From a checkpoint of a small mixture-of-experts model trained on Wikipedia.
Size: 13 layers, width 448, 120M parameters.
Training: a variant of Muon for the experts, 483M tokens.
Below are experts of layer 8 (counted from 0) of a mixture-of-experts language model. Rows are named router (the router's row for the expert), gate (a neuron's input weights, with its number), up (a neuron's input weights, with its number), down (a neuron's output weights, with its number) and show model dimensions 256-319. Each number is 128 + 24 x the weight over its row's rms, rounded and kept within 0 to 255.
After each expert's rows: "mostly gets" lists some tokens that are sent to it at least half of the time. This comes from a sample of Wikipedia text that the model never trained on.

# expert 36
router [ 79  80 150 115 135 113 104 110 152 135 114 130 103  94 154 107 138 141 116 147 100  95 174 154  92 135 129 144  84 122 149 157 130 134 121 139 130 154 154  89 123 146 136 170  97 132 118 101 145  95 122 159 145 135 126  99  97 144 108 117 127 126 106 136]
gate0 [118 152 143  81 143 124 155 129 147 108 112 104 159 130 121 130  87 120 114 138  75 146 120 125 125 127  98 137 128  96 184 148 107 100 103 135 119  80 121 134 105 141 139 133 135 132 137  82 111 110 113 149  77 127 118  92 170 135 177 110 121 117 108 151]
up0 [ 77 140 141 113  95  89 133  89 135  63 136 136 107 123 117 129 132 126 133 137 152 111 120 117 105 140 110 133 151 117  89 132 141 132 145 127 109 120  99 126 121 185 136 158 155 146 111  97 116 124  88 115 103 141 117  84 140 162 124 146 126 141 169  99]
down0 [134 105 122 101 155 113 136 140 125 168 141 126 107 115 160 141  87 121 107 115 124 110 139 118 111  96 134 177  98 142  70 127 161  68 100 127 148  99 122 123 133 129 131 141 126 131 165 102 115 129 152 123 110 161 118 146 150  58 103 127 166 132 109 106]
mostly gets: ", and", " was", " has", ", which", " and", " is"

# expert 10
router [137  78 175 139 112 143 132 114 121 140 151 125  82  94 131  95 128  94 120 137 119 107 170 173 134 154  79 169 124  87  97 146 115 138 160 124 109 110 139  71 103 135 107 142 123  60 103 111 156 134 155 156 142 129 116  91 107 140 150 133 150 121 146 109]
gate0 [120 156 139 148  95 140 126 132 130 114 178 125 148 122 112 131 153 143 138 144 137 145  72 128 115 160 162 131 147 133  96 126 102 127 155 153 113 117 122 119  98  90 122 114 124 157 133 117  89 102 144 159 129 113 128 118 118 111 145 151 133 110 114 123]
up0 [ 45 108 124 148 107 113 168  74 114 135 149 125 127 101 116 151 142  69 115 130 115 113 124 147 122 103  87 118  78 117  39 181 111 151  88 158 112  80 125 122 114 154 116 132 139  96  92 141 126 105  72 168 118 179 122 131 138 153 126 131  72 145 152  95]
down0 [115 139 149 179  90  70 147 149 140 174 126 116 131 122 114 164 131 162 152 149 150 133 141  94 123 150 144 110 141 152 167 105 120 104 121 148 157 149 128 140 107 117 129 149 130 143 123 133 152 156 129 131 131 124 135 138 159 126  65 142 132 116 138  94]
mostly gets: ".", "s.", ").", "\".", "S.", "a."

# expert 11
router [116 101 131 148 113 119 139  95 151 153 128 132 108 114 149  80 123 145  84 136  86  86 158 168 109 123 132 133 133  69 129 144  98 139  95 136 146 133 177 127 160 157 206 122 127  77  89  79 146  90 154 121 127  96 127 132  96 163 105 101 168 139 103 120]
gate0 [121  90 162 114 113 129 170  79 170 148 164 110 129 124  88 111 135 155 167 119 139 145 119 198 145 144 122 132  96 130 163 121 143 158  99 130 115  96 179 115 141 134  60 149 132  96  85 150 127 129  81 134  92 109 116 149  94 190 110 129 106 123 164 129]
up0 [117  93 114 137 140 129 137 122  95  91 101  91 136 105 158 125 144 172  75 154  80  89 111 125 116 143 140 153 113 124 123 102 127 130 138  78 144 109 159 129 125  88 132 137 126  90 172 135 116 109 137  98 133 143 139 125 137 150 157  99 134 154 159 130]
down0 [128 160 125 110 179 143 149 141 140 123 140 124  93 148 129 133 110 110 149 139  96  81  88 136 124 145 109 124 113 159 153 140 105 108 123 134 146 156 159 133 122 166 100 143 103 105 134 125 132 156 144 122 109 138 145 154 115 122 145 131  89 139 152  74]
mostly gets: "NA", "SA", "CA", "IA", "RC", "apoel"

# expert 15
router [120 118 158 102 138 116 141 125 106 145 120 127  90 117 159 128 129 173 118 146 128 100 127 136 108 123 101 155 117 120 133 153  66 134 158 113 152 104 152 104 133 134  99 170 119  90 126 116 158 120 161 133 130 104  94  99  85 124 144 105 159 124 140  95]
gate0 [147 124 112 137 141 109 130 160 157 113 149 117 199 107 118 130 126 161 120 145 104 138 116 152 104  58 148 133  96 130 177 116 151 157 109 124 103 114 140 174  92  74  72 108 153 133  91 124 137 137 120 129 110 142 135  98 101 120 143 121 150 141  61 137]
up0 [123 156 133 161 164 133 129 135 130 144 138 139 131 134 122  74 141  82 147 113 116 127 119 114 110 101 128 196 132 121  77 137 126 113 154 104 115 143  91 127 128 141  95 122 124 100 134 122 110 156 139 130 112 160 135 130 142 156 133 143 123 177 109 101]
down0 [161 115 126 144 131 166 103 141 114 138 135 128 139 112 121 135 161  97 127 153  97 119  82  87 151 137 123 137 115 147 140 124 162 163 138 165  97  72  93 148 120 157 136 124 191 153 117  96 123 119 131 124  93 114 125 160 144 131 166 122 137 136 190 117]
mostly gets: ") is a", ") was a", "| Party", " historical", " cultural", "- Species"

# expert 6
router [110  97 157  92 140 123 107  94  93  98 123  91 107 111 195 120  89 145 133 166  78  81 156 158  90 131 110 172  90  82 143 136  75 116 117 140 114 139 139 105 164  97 138 126 110 102  89  88 115 119  94 125 125 153 134 112  83 111 154 134 131 107  87 100]
gate0 [120 140 151 132 126 141 158  82 125 128  98  98 158 145 100 136 167 160 104 143 125 161 150 145 140 148 124 168 149 131 131  96 128 103 135 140 118 117 115 132 179 119 148 145 116 101 107 148 125 106  80 106 117 134 122 113 131 147 123 191 181 103 109 158]
up0 [ 79 132 116 135 111 126 164 176 147 151 143 134 129 158 140 128 127  80 156 149  75 130 106 146 129 151 118 131 138 115 134 150 111 132 178 120  93 129 128 123 150  55  61 164 123 110  90 121 126 144  93 156 131 110 173 130 132 139 111 125 138 138 140 134]
down0 [150 130 111 118 144 153 151 178 129 109 145 151  76 167 145 141 126 132 113 107 111  83 140 131 132 131 121 117  93 173 131 117  78  96 148 149 113 135 107 141 125 121 127 138 153 125  91 118 159 119 179  82 151 150 142 132 138  70 118 122 139 120 138 140]
mostly gets: " one", " other", " two", " three", " more", " all"

# expert 31
router [135 110 139 113 134  99 157 105 112 135 116 100 101 138 179  96 157 112 146 109 110 108 135 159 107 124  87 142 122 137 112 113 113  93 174 113 137 151 168  96 157 130 140 172  91 126 115 141 119 128 144 145 145 140 144 129  88 122 151 101 121 100 124 119]
gate0 [102 105 129 136 178 151 182 166 120  97 126 173 168 136 150 112 125  96 144 153 124 152 121 134 141 122 180 128 117 110  70 105 128 133 151 181 146 152  77 117 119 138 109 119 149 122 142 136 124 124 121 107 122 139 179 153  70 125 167 119 120 136 136 152]
up0 [147  99 121 147 175 125  95 153  90 119 151 104 120 154 132 127 110  93 114 152 150 103 142 167 120 112 157 107 130 159  96 100 122 133 109 128 139  96 122 111 121 147 138 105 105 124 128  67 160 135 130 181 115 162 168 145  99 127 134 118 164 128 115 117]
down0 [ 64 121 161 162  91  97 121 132 171 116 140 136 106 155 116 106 122 148 112 129 140 119 135 129 123 131 129 135 183 116 135 127 160 103  94 153 145 112 117 113 144 101 104 141 106 136 120 142 152 126 136 130 128 102 119 138 136 130 106 130 131  82 122 146]
mostly gets: " played", " made", " released", " won", " began", " held"

# expert 39
router [154  97 176 137 129 128 145 103 123 177 112 114  79 136 169 102 142 147 104 181 103 115 177 166 127 149 101 137 128 119 102 157  96 113 152 126 125 129 157 133 170 124 109 111 102  53 116 137 149  85 155 167  95 113 104 128 133 131 127 116 155 174 121 130]
gate0 [102 138 132 134 113 118 150 134 100 153 146 131 150 147 120 118 156 153  76 101 136 138 173 132 154 113 138 188 149 127 112 192 112 147  93 124 120 102 134 115 154 126 136 160 141 101 142  97 135  80 102 145 114 109  99 163 159 162 151  92 139 142 129 123]
up0 [132 162 119  76 105 140 131 138 155 131 130  99  93 131  92  85 134 102 162 138 132 141 134  98  99 136 162 172  85 136 134  97 145  99 152 111  77  98  90 127 158 124 147 155 104 140 131 131 109 121  81  98 103 160 153 153 162 141 130 137 157 141 107 119]
down0 [122 159  83 100 103 124 101 193 171 145 119  87 116 139 201 114 122 108 174 124 149 127 127 126 108 137 155 119 131 126 122 139  93 146 123 103 118 176 149 129 128 112 177 121 109 150 115 140 107 126 122 139 144 168 153 102 132 101 116 132  89 122 117 134]
mostly gets: "),", ",", ", a", "a,", "s,", "  -"

# expert 23
router [147  97 167 141 159  75 136 102 106 157 109 109 134  77 158 109 154 140 100 171 109  87 146 144 119 149 109 154 105  89 133 145  79 102 114 107 140 130 156 130 128 145 124 154 114 118 118  85  55  73 121 140 146 129 143 104  95 123 150 168 135 138 152 104]
gate0 [102 153  93 105 128  95 110 118  91 133 114 159 129 113 137 164 125 139 102 112 140 103 103 129 118 144 130 132 133 114 142 106 139 149 137 114  94 149 116 133 123 142 134 170  60 141 118 150 127 132 128 107 122 169 123  72 151 115 150 103 164 154  87 180]
up0 [103 132 143 134 136  89 129 147  54 135 105 138 138 109  83 123 149 108 169 120 128 120 148 111 129 149 154 160 129 122 147 102 109  84 104 109 150 116 122 101 145 171 115 168 150 123 150 143  91 108 125 108 160 143 126 143 155 138 164 146 152 103 126 120]
down0 [137 135 123 162  88  90 131 107 123 130 122 160 121 107  99 100  96 156 115 139 130 156 170 167 144 128  84 139 125 112 119 146 124  80 134 151  98 117 111 115 171 124 142 137 117 128 137 125 104 138 101 123 127  95 107 115 178 137 113 113  99 124  92 129]
mostly gets: " John", " James", " Henry", " George", " Peter", " Robert"

# expert 24
router [139 103 159  95 109 114 137 108 128 118 121 120  94 118 144 103 129 138 104 135 108  96 153 134 103 161  74 153 108  97 129 166  95 132 145 123 158  98 126 163 119 148 139 163 114 114 106 120 168  94 122 159 132 142 119  98 114 167 114  96 133 160 131  92]
gate0 [124  91 114 120 136 102 131  92 137 121 152 214 126 109 107 104 129 161 124 125  65 157 109 138 119 126 144 120 147 136 137 132  98 134 140 118  94 159 140 142 164 131 122 135 102  94 104 133 139 160  88 139  95 160 123 176 128 127 122 109 139 153 142 122]
up0 [130 155 154 180 107 160  87 127 143 144 127 163 149 162 100 126 142 109 124 103 124 170 111 153 122 158 187 121 138 103 138  84  98  97 150 147 121 109 119  81 139 115 149 159 130 137 138  99 139 129 127 130 141 174  47  89 134  80 123 125 138 142  92 146]
down0 [ 87 107 130  84 103 160 126 122 129 126 134 108 134 137  96 176 126 100 144 100 143 143 136 117 122 118 118 144 105 143 114 131 114 118 123 119 116 109 171 143 129 116 118 107 163 153 179 143 156 113 105 115 138 123 110 129 112 100  92  95  78 141 154 174]
mostly gets: " town", " club", " area", " album", " station", " city"

# expert 9
router [104 113  97 131 132 120 168 146 117 123 101 115  88 132 181 114 185 145  96 126 101 103 154 101 118 100 131 124 124 103 103 153 127 135 138 100 120 156 137 124 122 124 123 158 152 123 100 129 128 102 133 137 149 115 122 118 123 136  96 149 165 203 122 138]
gate0 [186 140 118  95 118 168 117 118 141  81 153 106 105 134  78 139 125 136 121 140 156 167 114 118 139 120 102 124 138 129 170  90 100 119 110 118 179 110 105 109 120 127 132 158 123 158 133 106 120 122  75 141 149 117 112 123 114 165 145 142 113 133 111 131]
up0 [128 131  79  96 136 106 140 122 113 163 158 149 129  98 154 141 192  91 164 160 126 143 118 118 106 126 145 124 127 116  78 109 102 162 143 178 109 136 110 135 105 121  63 132 109  94 157 124 140 115 147 122 138 106 127 153 137 134 112  93 108 115 121 147]
down0 [131 127  90  70 113 146 134 118 144 134 128 116 176 117 155 177 135  90 125 131 155 122 119 165  88 154 132 151  92 153 135 150 138 150 106 133 163  91 156 114 116 132 159 114 148 137 148 149 122  94 142 115 151 150 123 168 106 140 119 164 135 102 117 103]
mostly gets: " |", "\n", "% |", "\" |", "| ", "L |"

# expert 25
router [120  89 152 145 132 133 136 109  70 114 122  68 120 116 171  73 118 127 160 131 139 111 175 169 104 159  98 158 118 142  83 162 101  99 126 116 165 115 160 123 131 120 128 170  90 114 110 127 130 101 132 114 116 126 128  84 115 106 145 103 131 108 146 136]
gate0 [107  67 156 119 129 106 133  81 158 124 111 139 157 167 169 118 140 180 140 121 111 162 101 124 143 136 184 133 122 146 130 151 107 118 119 121 131 178 147 122  93  97 131 156  99 144  86 175 103 136 159 145 107 118 115  92 141 103  97 120  91 122 103 158]
up0 [142 125 158 108 136 169 148 156 145 149 126 120 122 125 141 106 166 154 143 112 126 161 133 110 129 117  87 161 129 158 169 137 140  98 143 117 118 130 121 120 145 140 144 125 122 113 140  81 105 149 137 139 157 151 100 139 139 146 143 137 156 157 153 164]
down0 [121 143 148 111  90 114 129 214 120 130 119  99 119 112 129 123 117 126 154  82 121 145 144 121 127  98 116 107 125  86 148 172 158 118 150 131 151 143 121 105  97 131 142 112  97 115 102 158 123 132 121 148 132 142 124 139  90  83 152 114 168 134 128 131]
mostly gets: " in the", " with the", " at the", " on the", " his", ", the"

# expert 7
router [104 101 113 128 125  90 139  87  87 139 139 117 126  92 164  91 120 146 112 129 124 110 158 108  98 149 108 163 121 112 106 149  76 129 170 129 123 131 154 151 115 122 133 121 141 125 103 120  86 121 123 141 134  99 138 124  99 119 116 129 121 140 133 147]
gate0 [ 99 163 130 143 134 110  73 130 100 153 145 111 121 146 147 150 127  83 113  88 108 124 107  71 126 145 150 153 131 108 150 112 130 121 125 100 133 125 110  98 140 159 103  95 116 157 135 168 173 130 169 150 110  71  94  88 130 118 116 127  97 110 158 122]
up0 [129 128 109 143 139 128 162 176 108 122 133 110 130 171 112 105  99 130 126 143 172 130 175 106 169 157 134  97 117 129 141 140 145 106  88 114 136 125 148  85 151 129 136 138 162 115 103 147 144 144 123 144 129 117 120 131  95 177 163 120 142 122 137 103]
down0 [135 157  77 136 110 132 136 137 155  97 146 152 118 142 134 113 155 160 113 117 159 132 164 119 128 150 108 104 135 103 115 118 117  90 144 120 124 123 101 119 163 130 147 135 117  98 140 144 148 134 130 131 147 110  73 128 125 151 188 146 101 153 130  83]
mostly gets: " good", " use", " reason", " impact", " evidence", " material"

# expert 37
router [133  97 154 170  96 106 114 105 100 139 120 145 137  89 178  93 131 129 115 177 113  85 160 153 103 155 123 157  99  94 132 117 103 100 107  84 132 115 168 136 182 136 117 131 131 101 144 109  97  93  80 140  99 104 138  92  87 143 118 142 149 133 111 156]
gate0 [147 139 183 100 143 171  95 136 124 156 145 148 101 147 110 123  66 104  99 129 133  93 116 106 129 139  96 131 126 125 150 103 119 142 128 130 144 160 108 151 139  99 118 148 161  86 125 150 118 123 128  87 119  93  64 122 115 116 121 114 117 156 119 137]
up0 [140 156 174 137 147 110 141 117 140 146 138 109 141 132 107 154 171 161  95 133 131 105 185 124 152 118 112 170 159 140 159 110 120 122 109 128 166  96 185  97 113  92 112 140 147  80 142  89 106 133  90 100 154 103 150  88  83 138  98 146 119 108 123 136]
down0 [105 100 148 123 103  86  87 105 138 108 123 125 116 126 127 129 131 152 121 116 136 145 127 111 128 117 150 113 144  95 122 151 160 129  92 114 161 150 147 103 132 136 148 135  91 126 171 150  99 136 115 130 149 144 140 114 115 118 107 181 143 163 138 148]
mostly gets: " | K", ", K", " | J", " | Al", "- K", " in K"

# expert 14
router [128 109 166 110 146 103 120 102 124 149 116 118 143  81 139  90 101 172  77 154  92 121 191 174 125 156 100 143  82 121 125 168 107 115 152 130 128 144 141 114 151 132 114 125 100 101  91  92 138 121 129 149 152 101  89 131  61 129 128 112 144 125 109 106]
gate0 [120 104 131 134 121 144 135  95 137 106 139 183  96 120  81 145 156 123 174 118 112 166 139 131 120 120 135 197 160 107  91 130 107 124 152 125 136 124 107 105  78  98 109 124 115 170 175 136  88 118 134  82  84 124 130 112 163 165 114 154 131 148 149 161]
up0 [141 138 152  96 130 125 151 128 119 120 139 110  78 107 144 137 169 173 132  90 126 181 116 138 108 130 102 101  99 134 142 142 107 164 109 151 135 137 116 156 164 115 168 106 105 135 118 133 160 109 149 139 105 129 160  75 142  90 141 165 163 145 142 142]
down0 [121 117 143 162 119  96 105 121 109 119 125 123 122 134 149 214 118 101 158 127  97 131 124 138 148 183  78 113  90 118 156 158  80 113 157 118 142 137 112 103 108 122 165 139 102 112 135 144 134 117 131 147 146 110 147 140 151 103 133 111 122 128 101 159]
mostly gets: " American", " University", " British", " Army", " World", " College"

# expert 33
router [108 102 163 121 141 143 136 102 135 128 103 145 142 113 163  93 129 131  70 135 130 115 145 142 120 163 132 169  72  92 112 139 106 123 144 112 131 135 139 153 123 124 129 120 134 119  92 106 164 105 115 136 112 127 131 115 108 134 107 137 139 133 113 110]
gate0 [ 98 134  92 119 118 121 122 135 117 141 124 143 115  99 110 161 108 109  93 135 137 136 121 145 109 103 140 129 113  71 176 146 176 139 124 118  82  86 133 118 133 105 132 144 113 127 170 124 109 147 122 132 129 133 124 131 123 119 116 169 108 113 117 106]
up0 [108 197 150 140 129 121 108 158 130 156 102 119 148 136  99 143 132 161 117  82 115 145  78 147 147 139  72 125 140 142 124 162 149  74 140 186  87 123 160 142 167 184 162 135 138 116  86 110 109 158  92 168 145 147 107 124 128  97 154 159 118 132 124 125]
down0 [121 153 173 137 130  95 102 122 150 158 141 165 119 100 151 118 134 159 110 114 154 125 124 133 126 129 124  90 140 113 111 168 121 160 100 151 107 107 149 105 122 150 152 129 133 149 169 116 127  97 146 152 165  92 114 136 116 112 122  91 108 137 115 148]
mostly gets: " January ", " September ", " March ", " August ", " October ", " November "

# expert 20
router [139 132 150 110 124 104 167  95 130 114 112  90 133 127 138 119 146 130 109 131 108  97 200 187 119 127 118 182  98 116  75 126 107 136 128 100 123 147 176 137 151 120 138 142  85  81  92  91 118 130 138 166 105 117 129 117 113 139 111 100 128  97 132 121]
gate0 [128 156 129 155  91 131 130 165 121 129  68 113 118 129 123 106 153 115  92 107 129 139 160 115 132 139 117 143 143 166 140 124  74 148 112 148 110 143 143  99 158 117 110 115 137  68  96 122 158 127 122 154  95 135 139  87 155 117 137 100 135 120 128 115]
up0 [149 116 154 112 145 111 147 124 110 122  81 128  64 140 108  97  91  87 150 156 147 148 163 111 116 101 116 128 144 110 118 128 134 128 155 114 106 105 105 125 116  80  96 145 130 137 136 129 120 138 129 128 126 131 148 105 107  93 109 123 101 136 140 135]
down0 [134  97 117 121  97 156 126 128 105 136 135 143  85 138 132 111 126  61 117 141 110 160 120 168  78 186  89 116 120 158 100 115 169 139  78 124 116  95 133 129 107 156 138 133 121 159 135 142  83 119 152 176 115 118 126  94 143 126 113 187 148 115 126 127]
mostly gets: "%; ", " | +", " / (", " | USA", " | MF", " | DF"

# expert 32
router [149  96 110 119 125 106 123 115  93 197 136  97 117  98 148  88 135 123  65 137 114 104 137 126  90 166 135 157 130 112  82 177  95 118 141 111 152 155 120 126 137 121  77 158 148 107 120  84 179  99 113 149 174 113 129 127 130 162 159 109 129 157 121 127]
gate0 [ 96  80 157 139  89 112 159 132  99 155 154  83 148 157 160 149 126  95 138 157 167 111 103  98 146 137 102 186  97 128 145 115 158 134  92 158 116 117 129 142 128 140 122 118 151 126 139 124 169 114 133 155 139 123 182 142 104 133 122 121 119 144 107  75]
up0 [149 155  97 128 109 163 105 171 143 120  79 108 117  94 121 124 168 132 138 102 153 105 120 116 168 118 127 104 126 121 133 115 166 117 100 141 144 133 101 135 129 139 142 110 167 111 159 121 112 108 169 107 122  98 116 141 180  95 101 127 135  90 125 125]
down0 [113 146 108 133 136 139 137 125 106 149 120 108 184  79 147 169 177  86 123 137 102 133 144 156 154 137 127 162 143 154 143 103 162 148 123 114 148 107  95  96  95 108 133 154 175 100 121 115 119 153 127 111 143 129 126 143 130 166 146 130 151 138 124 130]
mostly gets: "anger", "ur", "un", "lic", "il", " Lem"

# expert 1
router [ 79 114 152 115 164 155 130 103  90 134  94 134 134 109 139  72 139 156 124 131  70 135 152 160 131 138 131 154  91 117 141 105  89 131 120 141 154 116 155 138 135 146 103 153 118  95  81 122 129 108 111 155 141  82 171 107  94 116 109 116 153 122 107 118]
gate0 [124 127 139 144 125 102 122 164  66 173 144  88 157 126 126 128 134 161 125  88 167 169 153 132 168 116 162 156 147 120 101 135 112  94 130  95 132 115 143  75 146  84 121 112 102 135 115 153 132 133 141 144 147 109 138 114 152 155 128 175 136 135 162 110]
up0 [141 115  88 102 148 155 129 118 153  94  75 115 104 132 127 135 154 153 116 110 142 134  76 143 122 121 163 160 149  97  93  98 164  82 144 125 129 118 153 110  93 132 111 129 126 106 120 127 123  78 145 108 148  99  89 104 105 112 104 181 142 168 111 137]
down0 [161 150 161 159 143 105 143 134 168 116 160 124 141 126 138 117 124 148 138 112  97 124  80 119 149 103 101 134 165 157 111 142 132 130  58 168  89 145 156 131  91 138 129 131 108 104 127  92 109 167 101 111  86 135 107 124 124  76 152 109 124 143  97 118]
mostly gets: " TV", "| Best", " Film", " episode", " television", " Game"

# expert 18
router [152  83 160 118  67 147 135 101 106 151 118 109  88 125 168 102 122 126 125 150 120 101 163 192 142 125 102 170 157  79  97 170  99 130 134 115 140 113 141 105 137 141 145 140 106  91  56 115 156 107 135 140 131  98 133 118  98 172 123 103 132 115 121  90]
gate0 [115  89 138  98 166 125 149 101 139 144 123 118  78 100 155 104 136 127 132 152  82  94 142 143 121 124 133  91  96 160 138  75 101 120 169 156 117 142 116 113 141 153  97 114 128 148 140 135 118 125 137 151 128 165  97 129 130 164  86 144 155 145 125 145]
up0 [111 102  88  74 116 150 125 143 169 116 133 190 120 130 108 100  78 152 128 158 122 102 135  93 109 143 142 129 102 138 118  83 131 115 148 113 135 126 132 167 141 121 114  93 112  98 111 140 156 147  80 113 133 122 110 117 166 130 124 112 132 145 126 137]
down0 [110  84  88 112  83 166 150 132 121 135 149 130 138 106 137 146 175 123 116 132 119 102 141 119 109 162 164 165 101 126 144  85 129 144 140  64 120  89 134 104 131 151 104 144 143 116 106 139 117 115 112 124  58 124 129 143 121 132 157  91 155 137 133 124]
mostly gets: "′", "\".", "ed.", "% |", "″N ", "ing."

# expert 35
router [ 99 127 152 121 148 134 101  91 115 170  94 131 109 139 176  94 134 160  30 133 135 130 114 153 114 115 135 168 137 129 134 150 107 154 145  80  90 141 145 118 129 111 159 176 130  83  94 106 161  92 103 154 102 168 134 126  70 121 142 120 125 168 128 158]
gate0 [ 71 131  85 161 140 115 145 118 129 145 138 147 166  98 122 132 130 129 160 174 109 129 119 127 126 100 137  88 124 146 178 142 138  93 114 117  75 159 111 122 117 134 118 145  82 110 125 157  92 131 117 143 144 140  87 161 101  96 115  97 138 123 162 144]
up0 [144 131 128 102 124 108 162 130 124  93  92 112 100  87 138 112 117 152 160 119 151 116  91 129 136 160 155 137 156 106  97 179 119 138 148 116  93 116 136 105 122 174 137 200 116 138 134  96  97 137  96 100 123 103  77 144 164 160 156 114 110 136 129 169]
down0 [121 103 167 105 161 139 116 155 108  99 121  98 138 136 131 113 137 142  77 140 144  95 143  85 100 142 115 120 103 101 120 113 107 122 120 145 128 112 131  74 143  83 119 119  92  95 110 137 149 161  98 141 142  96 137 151 157 150 143 118 118 137 159  99]
mostly gets: "-", "–", " (", " (age ", " (aged ", " m ("

# expert 28
router [122 118 132 142 150 122 113 104 116 158 112 100 126 117 183  86 122 131  91 134 124  91 159 134  79 153  69 160 124 109 140 182 105 124 152 133 133 158 127 119 157 138 108 125 125 115 132  86 178 100 124 137 122 108 127 117  93 135 143 108 139 167  65 145]
gate0 [149  89 145 118 118 140 164 102 169 114 131  99 145 100  97  91  86 133  96 143  64 133 113 120 151 147  95 128 116 117 144 110 133 138 149 159 145 112 162 113 163  97 117 118 139 131 163 150 104  86 152 116 168 137 113 105 114 145 104 111 143  73 135 104]
up0 [122 142 137  64 145  76 132 131 152 130 160 114 131 133 143 100  94 108 114 139 210 137 134 122 102 102 175 157 115 144 149 109 125 152  87  99  98 160 156  61 144 128 141 136 109 147 111 135 145 106 104 151 112 107 106 107 136 123 134 163 174 148 144 112]
down0 [161 126 115 128 126  97 121 116 157 105 162 170 147 111 170 168 114 147 143 125 194 145 116 127  84 117 156 152 117 113 149 128 141 137 109 125 107 146 134  97 106 101 124 144 100 108 143 115 144 156  87 104 130 138 141 148 110  83 170 144 158 135  97 157]
mostly gets: " the c", " of c", " wh", " the m", " a c", "-f"

# expert 22
router [144  99 118 135 121 128 157 119 108 146 133 123 131 133 180  84 161 106  79 151 134  91 166 147 102 145 113 126 125  68  97 140  92 122 131  88 121 145 136 114 149 161 108 141 127  87 106  97 124  82 112 155 117 133 113 149  91 144  94 133 176 134  89 137]
gate0 [140 109  94 118 144 111 111 112  98 165 200 163  87  79 114 101 149 100 182 139  79 174 114  96  81 141 114 130 112 163 151  97 143  93 145  63 117 120 131  96 137 145 134 111 181  93 120 138 153 131 108 163  93 151  95 123  86 120 127 119 133 129 172 142]
up0 [117 111 135 112 150 157 142 155 115 117 120 129 136 105 167 136 125 144 154  94 153 151 102 147 135 143 155 148 147 158 139 162 143 104 144 163 125 148 138 160 126 138 125 117 135  92  93 137 172 185 111 141 109 130 136 129 131 160 149 106 112 145 147 104]
down0 [144  92 181 171 144 140 127 186 130  98  84 110 146 107 143 179 168 125 135 115 102 133 144 145  84 193 136 118 150 137 108 147 133 143 113  87 178 120 127 106 161 136 139 147  98 157 163 140 131 122 141 139 155 123 118  92 136 141 108 147 133  98  83 141]
mostly gets: " Sk", " in K", " | Sp", " Lem", " Pok", "| K"

# expert 27
router [113 117 128 103 126  93 129  75 137 123 118 119 109 126 151 107 149 123 111 110  90  88 167 175 107 130  95 142 119  99  95 130  87 124 144  90 139 165 157  92 158 127 151 149  92  90 102 115 113  93 154 176 127 130 141 174 105 114 124 105 150 125 119 120]
gate0 [ 92 154 147 131 114 160 130  89 123 134 112 164 150 146 135 110 130 148 136 100 124 118 122 133  95 124 120 134 140  90 132  91 109 116 120  97 135  74 133 127  70 182 105 101 139  99 108  89 158 131 136 167 124 132 158 120 145 130 113 130 131  96 107 141]
up0 [ 96 116 157 101 163 112 160 111  97 106 117 151  83 123 112  95 146 105 148 107 148 107 148 121 168 141 105  76 125 131 118 106 117  88  99 124 113 106 165 141 116 147 122  79 144 148 150 125 132 102 119 130 158 127 150  96 166 111 118 154 102 150 116  62]
down0 [125 125  97 169  88 113 166 119 135 117 140 104 148 120 125 152 175  84 128 161 121  85 164 103 106 121 132 132 157 187  59 133 118 119 125 123 126 148 144 146 157 141 123 130 167 129 125 145 108 140 122 150 140 117 143 131 112 107 146  97 129 100 135 120]
mostly gets: " football", " Championship", " singles", " of the Year", " guitar", " Cup"

# expert 8
router [105  98 119 112 113 105 109  92 112 137  76 110 112 117 145  66 106 140 114 156 100  88 132 177 106 110 138 135  86 117 125 126 103 130 138 105 141 104 131 125 162 140 159 136 113  98  98  85 115  91  83 120 148 123 129 154 112 123 102 127 123 128 107 132]
gate0 [108 118 133  86 147 159 112 104 120 133 120 124 112 122 155 110 124  76  82 117 118 114 126 172 138 130 156 127 120 167 136 135  94 157  81 134 133 116 159 150 109 152 111 100 139 135 112 110 159 102 125 144 122 136  93  80 119 108 125 104  95 150 128  71]
up0 [164 159 107 174 148 130 127 145 138 174 123 148 100 131 143 133 123 167 148 140 131 144 146 135 137  91  97 147 120 131 137 114  85 135 128 159 104 131 145 132 119 135 132 149 129 135 113 130 137  76 121 110 143 160 111 120 131  89 101 102 143 124 140 120]
down0 [118 137 106 128 123  81 137 115 165 188  85 139 133  91 126 119 132  74 136 142 123 152 141 104 105 108 126 113 150  94 174 108 118 142 108 164 162 130 141 139 107 161 195 152 130 120 124 159 145 100 157 122 132 138 110 114 156 142 131 120 118 121 101  73]
mostly gets: "6", "8", "0", "7", "10", "30"

# expert 29
router [129 105 181 123 115 143 159 115 116 146 110  99  97 105 144 104 111 150 110 158  84  99 139 139 130 126 113 161  86  86  94 148 107 117 147 147  99 130 142 129 182 103 161 135 108 105 105 134 118 117 135 172 149 141 104 113 115 120 124  89 112 128 120 109]
gate0 [118 130  99 146 140 133 123 143 113 125 131 136 138 143 155  98 129 184 125 128 127 177  97 169 157 125 100 142 156 136 119 148 146  87 118 112 108 130 142  68 159 124 126 163 138 106 172 151 152 157 128 164 146 189 139 166 129 115 164 134 117 123 137 112]
up0 [165 125 132 138 145 150  81 148 132  96 153 116 135 130 110  80  96 117 100 116 105  92 101 118 130 124 130  87  94 130 108 142 187 105 104 118 147 135 100 126 128 139 130 153 111 132 120 146 121 114  99 163 113 121 112  97 133  82 117 104 116  92 112 140]
down0 [154 182  93 130 120 160 101 154 141 154 156 145 139 103 130 167 123 126 136 101 175 105 115 138 139 158 174 134 121 106 107 114 129 168 120 132 107 148  95 113 137 154 107 161 153 168 191 114 106 148  99 139 128 114 175  87  99 105 143 116 152 114 129 115]
mostly gets: " (s", " (p", " / (", " (in", " (from", " (m"